From a checkpoint of a small mixture-of-experts model trained on Wikipedia.
Size: width 320, vocabulary 4096.
Experts: 64 experts in each of 7 layers, 256 squared ReLU neurons an expert, 2 picks a token, a softmax router, a shared expert of 256 neurons.
Below are experts of layer 5 (counted from 0) of a mixture-of-experts language model. Rows are named router (the router's row for the expert), up (a neuron's input weights, with its number) and show model dimensions 80-159. Each number is 128 + 32 x the weight over its row's rms, rounded and kept within 0 to 255.
After each expert's rows: "gets" lists some tokens that make up at least twice as much of what it gets as of all text. This comes from a sample of Wikipedia text that the model never trained on. Tokens count by the router's weight.

# expert 27
router [129 151 123 123 127  93 137 105 152 110 183  60  90 104 122 137 151 146 136 113  99 128 110 152 149  81 182 120 182 169  74 112 155 174  79  94 181  87 125 174 113 133 124 111 152 107 164 149 159 108 162  99 128 170 151 107 134 141  80 130 149 108  94 129 158 160 128 152 130 123  85 158  91 140 114 143 113 126 137  76]
up3 [127 148 142 101 163  82 170  72 138  94 156 170 151 104  92  83 103 135  86 160  86 140 100  69 137 115 106 136 140 131  75 145 127  81 149 104 106 198  83 145 108 126 173  85 146 101 170 189 126 135 143 164  84 157 131 122 152  90 149 183 122 131 173  95 197 144  89 134  85 140  78 123 118 171 130 160 129 119 160  90]
up4 [106 124 182  95  91 137 141 108 164  86 186 116 146 136 116 117 120 165 102 155 186 116  79 195 108  80  86 153 116  99  88 154 140 145 181 118 192 183  57 129 157 136 152 112 209  91 116 177 157  69 111 135 134 104 202 108 174 126 136 130 124 120 141 155 131 141 109 104 152 104  84 178  87 169 106 114  82 125  68 154]
up5 [ 97 148 124 145 110 181  73 136  81 165 140  93  96 133 112 117 166 125  80 188 117 129  88 179 143 161 146  64 136 176  74 103 109 132  62 105 165 124 111 132 122 141  66 144 118 163 132 111 112  93 115 128 112 171 106 106  76 117 105 102 180 137 130 159  85 160  72 109 128 134 115 115 193 157  82 167 115 140 170 104]
up6 [131 159 147 116 101 130 181 145 135  75 112 130 148 112 124 128 114 138 114 123 141 130  65  76 130 130  87 149 157 138 108 135 172 149  79  59 101 136 120 146 108 138 160 132  93 187 132  92 126  94 141 116 143 122 142 144 112 101 151 103 113 136  92 180 153 141 193 112 154 171 116 143  90 177 136 167 171 100 115 100]
gets: " w", "ol", " comp", "w", " W", "up"

# expert 34
router [108 240 145 101  85  58 142 163 115 134 156  78  56  68 129 150 143 162 145  93 117 153  83 133 135  88 184 111 143 164  82  88  65 135  96 126 155  95 117 155 116  66 175 106 171  51 123 115 132 108 120  93 152 166 151 118 116 140 106 129 172  61 105 125 147 132 143 118 120 119 108 142 110 156 111  84 109 124 103 115]
up0 [ 94 111 128 131 160 138 149 137  98 142 113 111 133 133 119 182 180 134 149  65 164  98 107 156 125 146 126 113 181 128  92  71  93 124 141  78 163  99 106 170 146  78 161 125 147  80 149 129  80 139 178 117 131 144  94 126 121 153  54 129 120  87 137 158 162 136 123 117 136 137 121 141 127 170  97 132  70  81  84  73]
up1 [129 156 129 107 129  77 166 143 138 148 163  84  83 100 116 180 144 126 167 143  88 159 118 119 130 105 166 103 152 182 184 122  88 133  91 120 140 103  98 115 126  57 114 156 158 114 175 143 137 123 161  92 164 145 130  84 179  85 124 163 143 139 130 190 100 151 167 108 116  83 131 161  79 116  99 144 148 124 118 167]
up2 [ 98 117  75 105 135 143  50 127 102 113 106  68  67 134 111 122 102 121  70 119 157 143 146 159 150 101  89  86 102 150  98 143 139 188 151 119 123 120 106  71  94 187 141 157  87 129  87 136 146 131  70  71 202 172 126 115 172 131 168 116 125 101  82 113 153  82 108  85 152 102 115 124 104 136 110 119 150 155 135 119]
up3 [133 185 144  61 135 139 155 150 109  94 151 134 143 123 113 102 114  98 126 124 106 154 111 138 141 112 142  84 123 123 151  93  87  79 140 139 115 116 148 184 125 126  90  95 129 189 133  93  72 138 161  44 146 152  89 116  94 132  88 120 183 148 158 137 180 132  80 136  75 176 132 121 131 136 140 138  96 105  96 138]
gets: "a", "ec", "ra", "9", "ai", "o"

# expert 39
router [125 180 128  98 138 104 123 150 127 123 144  87 116 130 125 147 167 154 163 105 147 124  86 174 196 102 157  73 205 164 100 162 101 145 139  93 161  90  87 149  93  91 167 108 163  62 133 148 153 131 155  88 120 182 141 126 103 124  47 138 175  79 136 178 176 170 133 115 117 121 101 201 124 169 102 104 110 108  96 115]
up0 [168  74  68  87 151 120  72 124  93  85  51 136 148 114  70 154 126 135 158 106 100 124 119 105 145 138 115  74 168 133 162 149 173 152 158 132  91 152 140 179 107 136 202 112 145 120 100 167 177 163 159 114 180 143  59 118  56 141  68  67  78 118 113  97 113 137 169 131 158 176 154 121 112 112 156 106  89  77 130 140]
up1 [126 154 121 111  74 105 141 117 103 101 109 166 116 110  97  96 192 104 116 136 113 126 163 106 127 103 109 105  98 127 163  99 154 126 102 159 135 146  81 117 103 107  72  73 137 168 125 121 138  89 103  50 175 125 135 159 170 141 171 118 134 151 109 199 139 126 126 122 116 119 187 123 171 144 176 138 124  99 111 155]
up2 [100 110 132 130 136 144 149 137 144 126 114 136 156 148 105 163 106  94 125  94 114 130 130 133 168 154 179  60 127 128 139 108  89 115 111  90 150 119 102 137 130 114  66 140 179 164 141 106 154 113  97 106 165 107 125  71 126  92 156 119 122 146 160 136 138 116 135  75 116 124 118 142 137 162 161 181 192  92 108 149]
up3 [105 182 198 145 158 188 183 164 134 170 164 117 160 139 127 141 179 113 153 130 171 162 127 123 160 120 116  95  88 106 115 151  92 164 155 137 121 135 114 139 147 167 124 139 140  90 147 118 147 144 171 124 113 131 123  96 107 148 103  65 123 137 160 103  62 148 110 194 139 168 135  95 141 172  79 175 180 140 136 110]
gets: "-", " and", " D", " (", " –", " M"

# expert 45
router [132 210 141 104 155  92 110 160 101 118 160  78  67 117 175 108 171 170 107  83  88 155 144 140 148  83 158  98 171 189  86 136 102 145 125  52 156 115  89 131  96 135 179  98 154  62 145 154 138 129 153 107 143 159 163 134  98 144 112 131 165  88 132 175 135 130 143 101  99 125 141 178  99 175 119  81  65 112 109 142]
up0 [126 189 101 130  86  93 118 112 126 148 123 115 136 165 106 100  89 127 103 174 182 150 139 110 138 104 131 125 144 163 187 140 138  74 126 107 119 141 124 164 145 122 156 174 138 154 128  84 111 131 104 124 151 108 118  96 185 142 168 178 150 110 110 105 202  72 125 117 126 127 100 140 115 116 132 115 131 131 153 129]
up1 [ 88 130  89 127  87 150 132 147 131  71 107 115  91 113  57 132 134 152  60 137 117 170 174 136  60  56 135 166 114 125 137 124  82 113 148  99 116 137  88 179 129  93 153 152 132 113 149 149 106 106 155  74 116 132  94 143 133 182  93  70 117 141 121 122 123 116 105 133 139 223  43 146 139 162 114 103  64  97 113  87]
up2 [106  89 180 123 143 120 157 137  99  92 103  91 104 108 184 133 165 100 147 120 109 114  17 114 137 104 141 186 130 123  79  94 171 157 174 102 102 132 105 140 141 133 170 140 111  51  76 130 173 161 123  96 168 173 166 120 149 175 123 145 155 133  98 103 130 144 132 130 182 122 194 103  86 120 124 111 129 146 135 126]
up3 [145 102 202  68 152  94 153 140 137  66  78 132 125 126 123 153 128 141  57 124 120 198 116  90 170 103 145 132  90  98  97 128 157 150 134 124 139 116 124 126 134 199 103 143 162 128 176 133 187  84 122 139 139 185  98 101 122 150 168 184  81  81 122 157 115 141  96 165 159 159  88  93 106 117 118 102 126 118 126 148]
gets: " and", ",", " D", " B", "-", "ens"

# expert 13
router [113 124 110 107 123  80 124 116  74 126 161  83 113  98 111 199 153 134 131 132  99 166  97 125 120  98 169  82 174 121  91 115  95 153 125  98 167  85 100 149 140  98 171 107 132  99 139 150 157 142 154  94 155 145 159  89 118 120  98 108 174  56 145 163 176 169 131 141 149  69  95 201 153 140 119 124 101 136 107  99]
up3 [202 125  96  44  94  77 146  93 151 113  99 174 133 155 114 164 165 209 109 151  78 157 132 116 143  94 115 113 107 155 102  98  87 104 169 133 151 112  71 140 122 175 150 150 147 139 203 122 186 102  95 168 172 116 124 108 100 179 104 139 153  79 106 139 125 151 111  82 107  90 170  41 146  88 124  55 126 129 171 103]
up4 [158 138  99 121  97  62 104  97  99 154 121 113 127  86 143 147 137  84 123  70 137 186 117 180 149 124 151 128 134 149 162 165 146  84 169 148 103  89 133 138 172  93 145 150 135 117 163 131  83  98 187 150 195 113 166 131 127 164 147 174 174  85 116 134 132  80 119  94 180 152 161 122 111  93 154 105 166 115 149 122]
up5 [192 170 179 139  97  78 152 115 136  70 160  85 126 104 154 124 161 135 123  93 106 147 123 134 155 112 148 106 189 133  95  98 109 128 139 101 145 115  91 140 114 124 129  94  71 109 170 141 100 118 204 125 113 171 144 169 115 102  97 162 132 152 143 163 127 127 170 145 165 142 144 124  84 168 114  96  84  62 111 112]
up6 [ 62 146 120 141 118 130  64 121  87 103 132 121 113 134  69 126 154 114 121 113 107 172 105 114  66 169 127  49 128 145  60  98  88 197  88 100 130 112 124 144 129 110  50 126 169  82 111 160 128 142 122 108 109 149 151 182 166 129 141 124 159 124  77 123 196 130 107 128 102 130 107 164 165 161 122 145  81 105  61 108]
gets: "\n", "|", " K", "-", " (", "–"

# expert 1
router [127 187 123 142 157  99  85 131 136 156 119 106 138  88 156 150 181 184 131 114  86 148 102 137 138 100 136 104 170 196 100 106 112 126 113 125 156 104 105 129 149 111 169 158  88  85 154 172 158 143 147  81 139 131 162 114 126 170  88 137 142  83 117 148 160 186 150 114 156 112 154 170 146 178 136 122 115 121 110 132]
up0 [159 153  68 168 108 108  42 120 108  93 115 165 169 163  94 176 134 149 149 121 164 167  77 165 115 131 129  74  85 157 121 171  70 173  95 132 147 146 103 130 158 126 122 151 180  92 179 136 141 153  99 111  61 138 137 105 127 109 146  82 154  84 147 128 121 132 178  96 137 171  74 135 150 132 124  77 129 143  86  97]
up1 [153 108  96 156 133 126 170 134  96 149 177 161 130 127 177 140 142 132 130 159 147 127 119  42 123 105 191 162 118 181 117 151  68 154  74 151 127 108 134 132  98  33 101 130  90 128 110  97  88 143 174 149 131 138 161 150 137 137 131  97 126 182 142 149 155 133 141 139 138  89 100  78 140 134 117 132 116 125 164 149]
up2 [102 202  59 104  66 107 130  88 137 124 100 128 135 216 176 157 115 160  99 213  96 112 162 122 148 163 140 167 134 123 124 119 112 154 126 171 134  89 144 141 133 115  68 155 146 182  52 128  84  97 126 129 134 124 143  84 120  62 115  96 149 133 154 142 153 127 145 108 136 110  77 143 111 150 154 147 128 114 159  99]
up3 [113 168 170  75  88  75 131 117 136 132 152  66  96 108 154 142 162 176 110 167 114 148  86 111 154 111 197 100 147 137 102  99 137 121 134 114 146 130  78 195 109 100 164 154 154  95 182 138 104 168 114  99 115 105 103 114 184 120 120 145 147  70  40  89 168 111 115 131 110 132 147 185  91 134  68  63  67 127 104  70]
gets: " (", " |", ")", "1", "-", "–"

# expert 47
router [155 185 125 120 135 102 101 162  61 110 136  91 122  94  96 139 185 122 163 105  83 117  89 175 206 104 118  92 135 171 103 122 139 109  85  71 133 139  83 139 119 110 149 157 116  79 149 139 137 112 176 124 173 170 187 194 126 145  90 117 141 121  99 146 135 149 156  99 135 100 127 168 132 166 103 109  70  58  76  92]
up0 [149 170 187  49 112 106  83 160 177 120 109  65  72  84 116 151 178 178  76 152  95 100 132 114 118  95 164 106 169 113  90 119 124 166 134 131 159 121  74 119 154 136 149 148 141 125 143 130 155  98 192  73 112 161 110  74 161 143 155 141 145 113 115 148 154 132 149  91 103 124 115 158 124 137 111 128 146 126 136  87]
up1 [141 159 107 128 180 105 112 136 112 111 118 130  82 109 113 149 149 149 179  98 111 117  91 164 135  91 176 114 151 165 118  79 115 145 101  83 163  96 141 197 100 103 171 121 153  96 163 176 158 110 124 145 125 131 111 134 119 153  85 112 171  46 139 143 146 152  96  84 164  63  62 174  92 170 116 116  69  68  62 160]
up2 [187  75 106 151 112 130 162 113 149 139 137 163 111 151 117 119 145 114 137 101 173 146  89 178 113 102 180 106  92 121 177  20  91  90 164 128 173  79 105 140 144  37 148  98 170 160 179 159 192  91 166 122 127 126 129 151 108 158 101 108 119 109  94 133 129 101 101  89 171  97 117 121 156 175 110 145 134 161  89 132]
up3 [ 85 152  85 139 136 184 105 168 183 129  98 122  84 115 177 178  85  98 130 127  79 115 121  71 151  90 113 105 179 143 119  79 131 149  97 118 108 115 164  95 102 108 116 176 119 145  96 128  51 114 143  69 152 201 153 131 109 101 139 130 137 174 175 132 185 107 185 136 106 154 170 119 151 114  98 154  86 102 110  45]
gets: "es", " tr", " one", " this", " two", "est"

# expert 44
router [130 188 136  72 124  99 101 122  70 126 181  93 118 119 127 105 168 169 123 127 131 123  91 198 147  84 131  79 179 165 113 143  96 142 103  95 174 110  76 135  78 104 130 136 136  56  98 159  77 103 141  98 112 159 159 147 138 162  72 153 155 122 113 139 127 159 159  45 116 104  96 181 105 168 133  87  96 120  94 123]
up3 [ 88 157 149 163 193 208 127 116 107 158 152 110  96 131  99 147  89 109  95 149  93 132  92  99 114 158 148 122 196  75 109 143 133 121 130 103 122 131 131  96 116 143 120 145 161  61 143 228 109  25 128 155 124 170 121 241 107 123 114 159  99 109 149 181 129 136 144 211  92 109 134 157 103 156 166 108 152  93  90 125]
up4 [149  90 172  88 171 124 168 107 122 120 107 149  98 112 115 124 135 114  63  99 163 158  61 148 161 112 148  68 172 104 151  93  87 179  66 135 133 134 165 129 128  95 116  83  79  66  83 176 117  75 132 125 164 125 110 189 172 124 125 126 175  97 119 141 125 134 151 105 120 119 192 172 129 166  99 221  97 161 125 151]
up5 [162 152 152  77  91  77  94 141 143  63 155 156  90 146 177 138 137 179 135 134 115 182 110 176 167  87 149  98 136 118 104 119 102 150  83  99 112 102 111 182  94 100 156 204 156 147 137  98 132 150 150  83 137 162 185 134 171 114 114 129 159 115 105 116 135 127 155 118 176 108 138 163 152 105  98  84 109  99  96 117]
up6 [ 80 165 108  74 107  98  88  94 155  94 105 175 103  72 121 134 156 138 112 126 106 138 154 128 146  80 136 154 102 121 171 103 147 107 165 133 119 118 115 142  59 157 155 173 124 115 160 153  72 115 141  87  88 196 116 179 125 206 153 172 100  85 118 156 119 143 143 136 119 142  96  92  94  79 127 135 171 100 104 107]
gets: "ar", " B", " A", " G", " S", " D"

# expert 46
router [124 190 147 101 143 150 108 153 148 105 162  85  91 107 140 158 146 153 121 140  99 116  93 150 178  98 165  89 158 171  85 109  71 149 125  93 136 118  72 170 137 111 130 163 135  74 146 118 140 117 170  90 116 142 147 142 166 137  96 126 138  54 143 180 195 166 142 108 121 111 130 192 107 170  85 112  90  93 101  72]
up0 [ 72  94 164 124  81 131 163 106 118 121 143 119 178 134 203 136  76  99 133 114 127 121  87 104 152 140 111  89 124 155 144 171 107 143 117  89 145 148  73 168 109  84 132 160 176 113 173 107 192 117 214 134 131 116  87  87  85 105 140 144  71 151 130 185 124 127 187  97 140 178 118 138 100 106 141 159 124 129 102 138]
up1 [123 143  97 149 152 108 190 172 171 100 100 170 130 136  83 142 117 165 131 138 130 216 148  88 119 102 153 182 123  88 167 147 123 155  93 169 127  88 152 185 148 166 148 105 124 166  83 108 108 150 119  95 153 155  91 152 140 129 122  99 115 109 130 111 124 102  76 169 141 115 149  65 148 129 169 105 171 104 117 121]
up2 [102 136  86 140 199 132 145  80 159 141 158 104  72 157 136 178 139 149 147 122 166 143 156 148 113 117 210 186 142 130 108 122 130 169 104 113 162 112 174 150 133 170 150 159 106  69  61 111 121 138 142 105 156 123 139 159 139 155 120 118 140 160 124 157 112 145 189 144 129 192 209 146 112 161 170 144 110 163 122 123]
up3 [139  57  98 127 129 119 109 125 105 104 168 108 144 165 118 117 164  63 122 115 143 143 134 137 113 173 130 137 130 159  89  82  71 224 151  58 109 140 108 131 178 149 108 131 170 124 125 113 148 145 140 193 112 128 164 148 148 126 117 150 160 130 146 115 130  92 103 162 196 166 161 110 134  89  76 139 139 159 149 137]
gets: " in", " of", " to", " on", " for", " from"

# expert 15
router [ 93 151 118 128 126 117  99 129 146 105 132 127 115 105 140 149 144 140 129 100  96 202 105 145 174  94 206  85 210 175 123 117 109 167 118  57 157 146  94 139  98  94 161 132 131 114 117 152 139  67 151 127 100 198 150 161 120 122  76 114 148  98 104 133 173 144  96 119 135 126 111 173 117 159 141 161 111 131 115  85]
up3 [169 150 130 115 138 128 153 153 129 101 103  65 111 111 190 143 133 134  98 160 104  99 125 147 106  81  89 154 164 126  91 106 119 165 129 163 149 122 117  82  64 139  95  78 115  72 154 135  91 123 139 100  95 147 166 185 189 134 102  92 122 164  91 183 170 161 106 150 142 154 127  92  81 119 132 126 105 146  75 137]
up4 [ 82 127 130 127 169 126 159 155 125 114 137 127  77 152 140 128 162 102  97 169  92  84 136 106 164 112 187  94 161 139 135  42 108 181 117 194 122 104 108  95  64 131  90  94 117  83 127 126  52 147 151  98 148 131 178 162 143 130 119  65 127 168 101 123 131  94 124  64 103 138 154 145 159 166 131 114 123 134  91 157]
up5 [104 141  93 130  94 149 153 138 158 172 146 141 108 182 163 147 157 126 132 178 117  72  97 177 123 116  62 159 134 115 115 150 130 116 183 105 105 129 110 167 138 157  92 134  89 114 119 109 138 100 121 142 143 154 124  80  49 104 145  82 143  99 162  90  92 134 116  93 189 144  90 100 129 123 128 122 157 134 160 144]
up6 [160 156 146 111  87 132  42 165 163  91 155 102 146 134 124 155 154 162 140  99 165 128 119 149 126 136 130  74  63 109 104 208 136 127 156 146 102 135 199 182 164 106 162 186 114 117  95  88 138 180 109 142 121 151 152 109 118  96  97 154 131  59 108 145 171 162 102 166 102 111 135 137  96  98 160 141  57  33  71 114]
gets: "\n", "-", "|", "==", " List", " cre"

# expert 61
router [101 168 123  89 150 131 104 150 142 117 136  99 121  97 122 162 201 160 178 123  89 137 120 176 149  89 154  73 168 174 116 139  90 184 110  72 155 135 136 129  99 109 167 103 126  58 119 149 142 136 150 118  89 155 155 156 143 166  68 107 177  88 135 169 172 150 137  93 120 144 117 143 117 141 117 130  92 119 100 137]
up0 [117 163  78 210  87 143  85 168 119 136  69 103 105  87 170 172 131 110 155 159 163 149 165 107 120 100 151  73  92 157 140 132 129 159 109 143 145 113 144  96 111 107 157 141  74  76 134  95  61 174  86  21 142 164  95 117  88 165  64 132 136 105 138 161 121 178 105 151  73 113 108  96 140 136 115 161 138 115 148 123]
up1 [ 98 133 100 136 208 120  75 128  99  97  51 107 118  74 102 129 138 138 114 137 118 181 120 112 160 130 145 101 114 147 151 146 156 188 131 112 107 126 125  82 122 129 150 107 168  99 107 142 169 169 158  99 139 129 182 138 133 161 152 107 142 111 125 134  84  92 140  36 157 124 146  96 129 152 130 129 102 141  65 113]
up2 [171  98 181 131 150 142 202 109 127 155 142 115 115 193 129 130 143 169  89  93 150 139 103 127 169 125 125 117 132 181 163 105 110 176  90 112 148 105 154 169 124 116 156 159 150  98 170 176 170  93 141 124 123 140 139 102 112 169 172  66  97 115  84 113 153 213 128  95 111 161 111 113  93 173 124 111 166 156 154 102]
up3 [151 126 151  90 179  64 129 100 162  87 164 133  91  95 146 137 137 160 112  96 108 162 107 160 181  99 173  93 146 149 111 139 130 127 109 144 135  83  70 137 144 109 124 149 122  94 174 103 127 147  95  57 120 162 135 156  80 158  57 152 138  97  90 131 197  68 132 176 130  77 107 172  96 184  44 153 136  78 178  72]
gets: "%", " B", " C", "-", " P", " T"

# expert 55
router [119 146 126 110 109 125 138 136 124  98 140 111  73  91 151 157 168 146 169 108 124 144  81 164 156  91 160  76 179 161  74 136 101 129  91  76 122 133  55 131 113 123 183 131 164 113 136 120 132  94 148  89 154 126 162 173 124 158 107  90 127  84 146 134 201 154 108  71 125  53 105 147  76 165 107 111  76  94 133 123]
up0 [ 65 166 169  84  72  88 128 136  78  83 175 110 113 157 139 103  89 155 155 134 149 130 140 168  83 112 152 142 163 172 174 112  67 160 123 136  96 148 161 101 107 185 108 198 112 121  91  82  83 129 174 108  81 123 136 100 121 129 156 101 108 107 139 117 138 134  98 146 161 180  83 171  99 149 105 115 113 101 184 104]
up1 [152 144 157  93 126 106 111 148 127 104 149 104  99 106 136 156 168 172 126 114 123 154 105 107 122  86 149 129 140 154 139 119 125 140 137  99 175  88 117 160  83  99 155 100 118  91 127 174 100 144 157 118 147 132 116 127 176 156  64  85 131 138  95 184 197 160 187 152 105 127 126 167 121 122 137  74 139 122  52 141]
up2 [ 64 131 157 144 117 148 121 101 179 115 125  84 134 103 191 132 140 104 118 180 124 174 122  55 136 145 111  85 110 134 162 132 133 110 165 132 135 139  68  88 101 118 206  87 130 114  85 134  28 192  86  96 123 103  52 121 135 152 112 128  90  90 130 157 147 113  93 148 112 138  98 129 116 137 153 196 177 126  95 118]
up3 [ 72 107  79 135 135 126 166 110 128  49 148 123 125 103 121 170 107 112  83 159  88 139 113  95 125 118 142 165 205 136 147 118 191 135 118 133 123 138 132 126 143 162 146 144  76 133 139 126 129  58 133 135 144 156 143 141 114 117 146 129 160  57 133 143  54 222 110 111 148 145 177  89 146 169 133 127 129 174 111 145]
gets: " and", ",", " which", " that", " it", " It"

# expert 0
router [128 150 164  61 143  80 157 128 135 106 123 126 117  91 155 131 169 156 163 118  86 141 100 199 109 128 173  69 173 148  74 126 118 141 101  77 149  89  67 175  96 130 165 115 160  76 106 178 149 125 156  93  99 124 178 103 162 139  86 154 176  66  94 156 141 141 137  83 117 152 110 188 102 158  85 127  88 109 112 108]
up0 [130 162 165 137 102 102 160 133 152  93 116 137 120 154 147 203 150 163 160 122 112  81  95 127  33  97 150 107 218 179 144  47  88 118 106 132 118  90  94 162 128 144  97 132  88  86 150 111 132 101 187 130  86 145 112  89 125 141 108 121 158  81  61 129 125 151 100  88 180 141 128 128 104 115 134 104  84 127 146 132]
up1 [135 121  95 142 144 166 142 203  73  97  84 157 154  84 109 142 179 208 107 151  98 106 142 103 116  79 125 146 111 139 127 102  99 163  97 128 145  92 110  85  99 114 169 111 135 141 163 122  90 197 107  87 149 113 168 135  83 160 125  11  91 132 142 121 160 134 169 118 155 147 143 150 162 185  35 140 126 147 147 121]
up2 [ 59 102 108  79 132 146 145 127 137 132 160 130 131 160 172 140 165 149  80  93 183 117  49 174 160 163 100 114 172 136  75 127 161 141 123  63 148  57 148 120 128 136 166 150 123 105  93  75 172 137 130 133 198 144 115 163 172 144 127  97 123  71 119 162 168 130 157 119 115  78 141 176 146 114  95 156 147 120 167 110]
up3 [ 91 122  79 129 105 109 150 179  47  71 116 121 140 144 100 114 143  99 179 124 168 151 138  73 162 147 148 120 123 138 138 160 134 122 156 139 115 146  99 117 145 122 170 129  66 108 136 127 111 172 169 135  57 141 161  58  97 177 180 129 179 111  82 172 115 144  60 157  87 110  85 124  98 131 161  59 119 110  76 115]
gets: " J", "J", " L", " Q", " X", " other"

# expert 8
router [ 79 153 168  84 159  93  99 123 137 110 152  84  82  30 137 171 160 184 163 102  91 163 156 183 154 114 159 131 206 137 104 138 143 143 149  97 118  48 114 123 120  80 149 145 139  83 104 156 142  94 170 142 156 126 166 115 104 135  82 126 119  68  98 185 179 196 151 102 132 147 114 167 117 146 111 115  63 124  74  96]
up0 [152 161  82 160 162 143  95 112 124 146 162 143  95 105 128 209 118 158 136 107  94 211 132 138 174 200 153  96 141 190 157 101  85 139 129 113 122  40 118  40 105 114 195 141 125 117 119 135 177 139 152  81 116 121 181 100 138 132 148 166 131 154 142 139 125 166 156 124  76  90 112 146 156 107 156 133 128  91 120  83]
up1 [100 111 122 187 138 135 159 149 136  69 154 160 138  99 122  75 150 129 106 144 107  83 164 129 148  82 117 131  65 104 142 154 117 128  83 134 121  90 105 112 122 138  88 167 174 147 126  55  96 179 122 120  84 150  67 103 164 111 149  93  90  90 109 118 158 116  83 110  97 179  49 114 207 182  93 130  93 118 128  88]
up2 [ 71 160 166  83 192 151 131 100 136 103 112 170 131 189  99  99 154 122 123  91  73 136 150 104 156  87 189 112 154 127 115 132 146  66 200 103 131 170 137 138  80 132 156 109 165 149 164 111 139 143 116 152 114 130 113  95 125 115 119 179 143  71 144 122 130 191  86 147 137 115  82 119 128 133 150 144 103  48 161 126]
up3 [121 106 118 123 113 187 105 181 177 163 131 150 144  59 201 142 182 129 168 136 158  90  99 187 137 112 141 149  99 127 130 124 122 191 125 100 141  65  94 138  71  77 164  76 141 107 159 131  97 107 145 126 147 109 148  88 129 215 198 115 112 165 118 174 154 159 130  77 196 155  84 167 146 107  43 156  94  19 133 129]
gets: " by", " of", "or", "ing", " as", " with"

# expert 5
router [133 194 163 103 100 101 133 141 117  98 115  66 147 122 128 169 171 178 135  91 152 159 107 121 135  72 191  83 182 160  94 134  75 172 126  82 179 126 123 142 143 114 149 119 113  52 134 162 117  62 154 125 170 154 148 151 173 118  80 116 126  97 159 140 133 158 121  66 119 120 151 179 148 174 120  76 130  91 139 122]
up0 [103 108 161 205  73 135  89 130  73  93  66 117 141 103 160 120 168 105 180 171  99 167  95 122  71 178 145  95 169 109 146  89 141 179  87 152 123 119 131 158 106 139 117 141  93  99 122 206 127  94 131 147 115 125  78 112 159 110 175 119  75 112 170 198 140 129  94 174 156 139 131 122  84  97 142 153  84  84 143  87]
up1 [160  98 129 162  85 136  82 100 192 118 131 145  77 145 144 117 116 111  94 163 164  66 147 111 114 136 113  91 168 145  83 111 136 128 107 101 197  77 150 145 143 169  95  77 104 102 126 103 100 107 147  94 109 182  47 164 129 106 158 106 184 162 117  73 139 143 154 132 126 104 136  99 160  68 107  99 144 137 101  92]
up2 [138 101 137  54 135  99 102 163 119 145 110 126 151 126  96 138  87  76 161 144  88 153  88  31 114 186 126 141 162 131 151  89 192 150 104 146 116  91 169 139 144 110 145 128 119 150 176 156 166  65 149 184 133 125 129 135 196 119 204 136  90 135 110 170 161 119 113 118 155  52 139 128 113 155 143 190 103 181  91  72]
up3 [150 178 108  74 158  90  94 156 133 128 113 121 142 146 167 129 157 158  72  93 178 126 141 137 113 159 151 111 157 142 169 200 151 108 149 114 171 137 156  88  70 129 130 173  94 104  57 113  97 207 107  83 190 118 115 176 156 154 133 218 144  95  90 135 158 117 109 122 134 104 135  81 116 124 135  76 112  85 135 161]
gets: " to", "il", " also", " in", " Ch", " well"

# expert 9
router [116 155 151 109 128  82 158 161 103  90 196  52 118  89 111 120 171 174 137 118  70 126 125 147 178  76 148  82 146 144 123 101 134 117 118  99 170  83  76 141 121 137 138 154 130  64 182 189 155 111 163  78 148 119 125 136 161 161 110 106 160  48  87  91 174 179 141 101 119 131  96 182  76 138  98 134 117 103  73 114]
up0 [156 118  93  90 174 111 162 135  66 116 142 136 137 151 137 140 135 137 128  91 129  89 104 104 101  77 123 119 139  90 135 131 159 184 173  75 133  81 136 189  96 132 147  99  93 153 125  54 131 143 129 179 179 161 157  58  81 127 117  42  99 145 130 179 116 180 124  65 150 118 121 129 156 119 154 151 130 137 116  81]
up1 [124 126 120 102 110 111 130 105 131 115 172  70 143  69  49 147 116  98 166 127 106 180 107 207  98 204 194 100 154 135 102  89  92  89  80 149 130 112 102 124 145 135  88 208 162 157 120 122 214  96 130 130 114 148  55 113 114 117 103 130 168  70 117 142  86 131 116 175 111  76 131 186 105 105  66 102  64 103 136 128]
up2 [ 81 180 195 121 131 115 124 142 167 130 126  70  94 109  73 186 118 185 176 142 129 175 117 165 176 175 146  53 166 152  66  83  86 122 118 129 137 147  76 181 140 135 177 139 172  87 147 164 127 117 146  98 116 139 129 124 157 123  95 143 167  90 131 152 120 171 110 100 144 132 112 138 135 133  89 128 110 158 102  98]
up3 [106 110 107 144 168  58 133 119 110 104 180 167 132 106  84 180 103 124 161 122 118 110 157 109 117 100 154 168 155 179 113  93  79 185 155 126 136 105 115  66 122 115 107 174 153 115  85 142 135  64 162 135 107 157 123 187 111 127 161 136 122 177 103 119 146  79 177 124 102 139  81 132 171 118 104 218 115 182 164 128]
gets: " N", "9", "0", "8", "3", "ers"